python train.py --n_layer=12 --d_expert=32 --router_score="softmax" --routed_scale=2.5 --norm="rmsnorm" --optimizer="adamw" --train_tokens=299100000 --dataset="wikipedia_en"
Below are experts of layer 3 (counted from 0) of a mixture-of-experts language model. Rows are named router (the router's row for the expert), gate (a neuron's input weights, with its number), up (a neuron's input weights, with its number), down (a neuron's output weights, with its number) and show model dimensions 240-319. Each number is 128 + 32 x the weight over its row's rms, rounded and kept within 0 to 255. Numbers have three digits each.
After each expert's rows: "comes before" lists some tokens at least twice as common just after its tokens as in all text. This comes from a sample of Wikipedia text that the model never trained on. Tokens count by the router's weight.

# expert 2
router:139113122144139109125104096146158100081171130109154115074156158128092114080111178115105089157121103131123139109149159153113144102113189120071190094109063135161155147153095169153098038191114161125191129131137116171084158108117145108151177135
gate0:168145151175146101173140132147145121147128136140149145131165153161126143021085124106096159092177105147136142116099116137088106157089200145155111174078112072131167139109101173163079096106087173141142154089161129155142081076175156088147124126
up0:101120099153182204128083114083167114097132117147175117113086181123139136181152152132131042137134164094120150084098071072138148150066153141060115150145126109160097069118115108089121116163118137125135097126160185116119123093135145131087119099
down0:078079134074153083108135078088126127123109140152132125117118128126171123133160114125102136113108078077153120140126106121071155200052143080157208142175059096141203154090150134096125124173168155106103124130166131152081153152143120056112183146
gate1:151056084107116120079075081129100148125181128147122204051134145122102166115217166141189110097138139116141143088119186160102123130087094083108149061162106164099111193138139138115133183142084119133156089125190112141114093134158146170128203092
up1:106133080164090164111147103108105089134105121123110173093134071121140099213148113144123154105168075075173156099161156201134119176074083116168091159133100079182183086165140146141151186110093140163133169135157089107154125119093151173144087135
down1:132062120113088162104164098108146162165130119119154107119157082152160179183123098157134116124123119118117143107149096168110137152161183150173165140118122148083122147089133141131129122141072157161117135125144116043112143065145145149173124132
comes before: " The", " He", " In", " It", " This", " She"

# expert 77
router:159147153187106124125056115160152150130140137104141139097162167120081113127120168106130054124153082135135139100136108141096148152085163120074177138149096099168213114125098153173116105169121138130186102150169094172099147104143105108123146155
gate0:123087130111102182110086124168167190148116191067162122141152085127141090121136169112195178104145065120154127119189133144107125138164153087120131166147178186107124123139122157124139152122145101069086118200179107160137131121140139169123129155
up0:140131094119111118115135161117093095079183141121097119126108185130122074115102132110102194127101084096088126122143109131168152089143110136116169154134101098172221108160078073085092156124089071098140154137167139091179107103171146073110106140
down0:131212160115062094159135127091138127092181112087136122141163095154122098140118093121129114142123098097139157104097216133133166149157075124155084178171137118155176054086120139164085103128038034122154143152153174117147159142118079093139134154
gate1:169104145165129122128097098157095071178107176119096109142107158124133145139129157124151174046154140141137009091157152132135117127147062107053117142129054160141179193140119129144113153109087159051188107127113137132112154158116177168082173119
up1:122125141137142133115133136120155140162142130162156106100111151074100128184127128118112107111086089165127105181114107160102104096124065114152109083113133097114108159092070095085138122168108129163126155111108129065165109110137081215099150142
down1:132109055102132161123158095177092111149119123129130124181096125093148129181152121139152137119166146076114101134096099086106201145128191071149183117121115140146075116152104168077130146120183173133112078092172136139108140139083162146089092140
comes before: " |", "–", ".", ",", "0", "5"

# expert 0
router:102133116110129139119084109138160090115162132118157160084123167115079112145085154086133069162093088157135142093165122159140182121103138077060157127115104160136169137116084189161106056181143179099158141138142121181108155130110138142127170153
gate0:078096180133139154027081134124221198149083173128089127155128092141114122145140194150078095155142150142161122083196083109161129172130140129149105141198161169069143104160144124145122141154106125203139135235137114108124133101102077127109151057
up0:159143058152104129139193145096096079132119101146123165147143124112127105085135165088145077125091160118114099152102142184132130171179121113090127034104169108116132179111105132081075116140132147131169145143132053150092160102170118145127120178
down0:165083075076113143079108079093155127121119107118180124146138125087134078133146116148124168134150100134122116142172108143133124010161153149132114080121120127145164125137160129166131134079142120119167145166155136138089139088111126151061154167
gate1:119160086152081151138145126157133131172117144106137139139176074151135117092137169156136089185093130165225046140152114168179142110170126117091133154147146127187128116091123120084138155112143089148089129103142133160105137124147148117202121145
up1:078175108106133194138118120131122166167153047138146145185093149101145127113069067131148159137128164142148116126118114141131103144138153106129070166101105131089097223113140188130109061136128111092130117147105121110160139162109105217118138112
down1:094151128168105199118081136163131138164060127136108066139160106172187102086197143123136095173096161116138080124164126174163123161165146077123102147092120157110173131116138160124151142046116171171092125167152072156146132091097101152104101153
comes before: " The", " In", " He", " It", " This", " She"

# expert 115
router:128099091112102061147101130113111172116093125121145170079123136194077069102081148096141112137124123136110121071142167195095195103151148090065190149117083141192153110103104161151107058154154164083129142141174126122098163088187130167109164150
gate0:104153126105226130086128118172135129136112167125152068145134135111139118104129153080203168145090188135133095080150149106064117200109095133129076069169172157101108106055095133078139172132101184124144082117100176129138132160145118186112068107
up0:106109110063128152118111121119134117118170130154153154186132118103135165152104115112164162054124151159134162088115146126170161137199120090105098130137120097171216157063085156109147118071087112139114097170119104167138129159085198161116085102
down0:082175154120098092083160125155114099177108098125156183185136107127172142091137116149110137177109159117112124143165082148148147100099211151128129100193183120109135140128152117019111078160149055131198147122108125117171151107122089119153049152
gate1:153111183074107092109136143161113107200189127136114122210113105119103086114124173113106130081127137115079127137096143166123180144082130171130116123165079149129159174157122101069160119139184178105144117177100171134180093137147129087082134159
up1:128152115155142123118129196081143139146087111151160144117134115160168170148072062153140182140106126166069090130093120091135081173144125118132231159123135100111123106100082082131111080175155144164046070147093095111116170130111115164164084066
down1:101127124157094111099151193125155088117130095124098119183183093105139149136125157146163129092143158167103155160108078098171125134140224155096154132104146133100065089077109095116081128144164157127126130170181172182154138147147111110137183101
comes before: " ", " the", " to", " he", " Apps", " it"

# expert 6
router:114133148151151111134064126148125151092128106101132148090161178132118130117116167108131112135127097152122146083132152189117195131109161092111155075143099128168187106131102163121138123124165152116125117142188081179095184092105167125082133169
gate0:130121179171123137138146132103143157208112133138116082129130135151110185116114170104131193131105128122084136065171144131107128094072069132123151079147105158205199208156096142183155136155177083119094092150151097150140133155096150094167126130
up0:124133167072194136147136125136178130110113134069105127106146104156132116122067088145200123109103132148169154078139152130111187169125145101118099172113163146161131101182220082079112160093096147128112132146157154148154101111167156129168106096
down0:094079110143066133167120130159145146129080171103143100161213124082090027127077132120084085144194173103159085070149117127115096140093145113108131104063135118114156133149140115134127148081089116081113146176108165128131100135103097125135154116
gate1:153145113106111106158159149167085108202146167100167105142172148127109159136156110143188102129124153104104181115176111133122165184107124155136128158137129077096167163129062130099095108134118111209125094135167151171093121127129143094127163127
up1:122127171125051126120114122139151126137167134136074095106115113074166186138114089073191135109130082119189153180096157160202205198155183146116179077115166159154140106110173115155146113073145126033073110087138067138119125122098131128125131109
down1:132097122138106138087151130164178075148119109114155169123170130152152040088135115191153128104110200106157130128183151184148159108129121071136126100164147093070115107114108147138131082124113116139109146162101103108128127118136166064137105139
comes before: " the", " ", " |", " a", " (", " his"

# expert 63
router:094107123112109147122073096159163144076137153133169072054165156162119096100112165109153079158086113166115152139173175135152176123136191127040123158136126124150222172125105147109105081162135156114190144166162137167104139049133120143120153158
gate0:140152158148088149079087121108061115109145136128118113086129178095096106124101087067097108126112137025155087193106116150113092113165133137142099137085087138066131135160145106106095118127083095129188109134134131151160102121111102134105116113
up0:070087110039106129101090114110121108139141127157123071132068148145096149127118159222151136162130144105181124141156126128115097121140130132101110156106125180130093108127164116112119119124096117080201069120126173120169151163089146152082128128
down0:165152125117106076120184096108107187161138091141173056115109111166136165098102122088151091169121089099153109148091148114102066129159124084075129139121163143121093093138155128108130188149119139090168114137051117135154081123122111153101125118
gate1:138068165155099139126081098131108140095144179168163097087178125143156169134118110155078114134101143153102187156124184153187148132151153104117114130081110168125081214143136096087124101190178125092139213164094098111113085092095119168159190115
up1:140090133134116098189076208152146150120129087094154106120067172172111149113040139136191124154132115110135122058089123121124176124125163111142154116133114086180150057206109131155105159141147109179150142109134139184100165091114101099140154090
down1:108087142139157108106083108192162095170112139125146145132119181129138085060163078062083170092070106115152189153163099109106101132130075107130152116100113124082114152123147139148117116113206154121070185166123105084116115121135080102123150140
comes before: "0", " |", "4", "–", "3", "5"

# expert 45
router:154098101109086147151114144123115117114169115134173172069161180146071125120098193147161076136126103093117148105158142135087172107089136110062158109130107151163162107094118170153098084184116194143177134132157091139045162072109124125103141154
gate0:113104160091092121160161116147134128105153091146157146094144114213143185183093162176165102099122153115135128056136101180123181168132158106145160151037078144141135076160077156130090108161137165148155156110101124155122116119141048104123120155
up0:112134142217176101137163108133170176156062164154103136129144136101143139125126096108098197125121124175119134196123070146164109086121119158140117146096123099070163107120139090114087166159105046107122138151101138055111120113115193160123130150
down0:143103148094158101056155145170116075088154131057072068125135091186090084102213080119145123136145132106136146108108102168146129148093164087133139178081139159142067135139129120140150092115136112126122057102127143128085098142134093132133105107
gate1:096090154139151127082095075149141132147160169139113118135152157122119135073149117129148094071174141087083183168118147180074100141129087132144136152107094147118180178133078160114171067110123085154145175140162171079151122127114069108148118109
up1:086115091096086133153095141071105127086130088092122095141111075148118109139139095084138119100155137131080133140146146085049141107117165175111128048116118139127140165114153103122108118073117101111090132153119172164136140100136136083134094136
down1:148111141158134038110102069185075196128094167134149132140161198163169117111116077142127130079065107160152100136130150170096165086118155176108122125141151141084095120132151100158074105149060107139127122137130068105161172081111118123163105092
comes before: "-", " The", "=", " •", "4", "5"

# expert 40
router:079171136158068134152087084108143117114131167137158117105122160137126117101136149130144074155070129125117113126180145180122186140145120137081184146137136147149216135105129180136060098190115178106151166157152081191089157070096190104130139192
gate0:116160195113097189107126181090150109154172136117124129143106104126146134148141145104155110069076153141087192197128112155128146137139081117130117129166092122172158144165074121123122110147168094145113180121101125159124130142105118129143155133
up0:141148047149172143064138105107068135115121127127106192172131117124154133162138116062135201169137123138117085119153128112125141176152159117094145114090107152145148105158112159122102048097104083142116114099149142115177062081137108159140073121
down0:071083088099155111115102106156105172138161130126194154094150117118155105142127179164091139160121116189095140151137126134148132166110135200133098109089105106126125117107146182121105138131094132109148127102152148134114133115129141165122138142
gate1:137161164101078164132132080117117123142133175132175097129139188152174158137145117126041107104160106142116149165096160080125184151160124174133108114116098154093159105097104102103117115144110162144138138160072085149104158125207101092181151134
up1:099109071164093105152115126112158142106169127159171161181090173160195104138153133131091111096111107168159125106099120117151139088105106165150109121126097190113150135104084095061154194139169085127155180106128207130137121103169121148114061109
down1:121102145130160144146126138129105137115181139110121169176179155067151135144083156101107155121096089207159215114143152119137173121121106144127175064121100097150074113129145185079133161061174069132106145113158136105143109124109112073083083154
comes before: "1", "0", "2", " ", "5", "6"

# expert 39
router:098103121172143121136074116158179121086111139112157127107155145133080110122102186177139118159121089136131144092143175162131128139170158131037174090135119140163194108116125175144136077134111151080165153141150115175121169071141147101130136175
gate0:119167095120152146144159117117102102173183130100150055110064109113142132120092168105136056216056089118144062108134117155136151106176149108152144104141105140103116146118118151101079092158168195148110124085160130144074116082128115139112138098
up0:100120127103108105118036105187114133170112156095141154128157159157097129147152168209107122069156141072125094145073136192140153132125145099106124103130073208145138114132042094138176124085136134099116089092092116150140097138149105142099122114
down0:182119141139145069091102119188117133143159108122190149075164112080110157144073081109064119146170141122135164127136163160152111112133121149134137080151099121131113130088097106117138156124111096095122183074122105140106213042128099129120094102
gate1:152148144171116101103154136140150130159097116105145122166122182142095130139147121125110130156202092126142154129163167192171126165177165143099154130099140198110133153118133152177111135133179121117168090117148114147146116140159179082203125139
up1:076089178088120136191153126187117206083131116110187143126112106148131153226109163128116060128148091151155092159089133113136166086137164134151080088165099110098163156137134131190095095146084149146116091145128145100117125104104091197154151129
down1:145105104158127106115133117155079126118142138135077152159062132149139082200124143133142148115155099093101153133118175072190123067089152153150075116132098097103104153151094144049061130144109082103099122094139139097117102116118134140058179129
comes before: "0", "9", " |", "8", "4", "5"

# expert 84
router:141120147158116130134098110160131111100123117111095118097138183152118144117145162116121111160098087121086109098128148173086148139153179106116187132142104124158171170117110187117128085155130227101149113130177094166092200077129201134106157158
gate0:196074143170156131185079138123138142147076137076113123150118180066114155073143134042148107146132107157130098123053087141104133093072138154144170126170120040118147193131085133104173113172108137136143117102101122116145176110117165097153111118
up0:133167174058115088126154136148119126020100163133136103132172151095112117123101160097160097137183145103112097123104158183057133118158118091116086133109138107153117089162105065143182088153123109176154145101079135113127141109136140155137114082
down0:124144130109115089169071092153148123126090129101101127113134104065164108177156101124152084138135147163124165158155141147129201116097137108153096164124074112138136115141141145082133098071098139135156135117123139174208126114137152169100127121
gate1:150172148088135158187121073070080136102106129085114096151156120111089107129167081177182152171173161083110064085119125118126152158132162151157091083197064145150122149127113134059099112147130140093119111133130144092115163164141082095082080193
up1:148033105082185091093063181123108166164073136140095163125145133122184129126127133141188121112081087164201115103139114168192123118129081113122122082106073097129106131142139054120073154096122118175109079113104132186098099172114196112137161108
down1:099113133115130137115072148108105074136084125106127100158120123129164168152145101094066141136083135133151145143170114157178132155064145138086149093121106113121137107123098113169124146118124150122083169127182175133149099137184125174137136165
comes before: " the", " ", "age", " a", " first", "aged"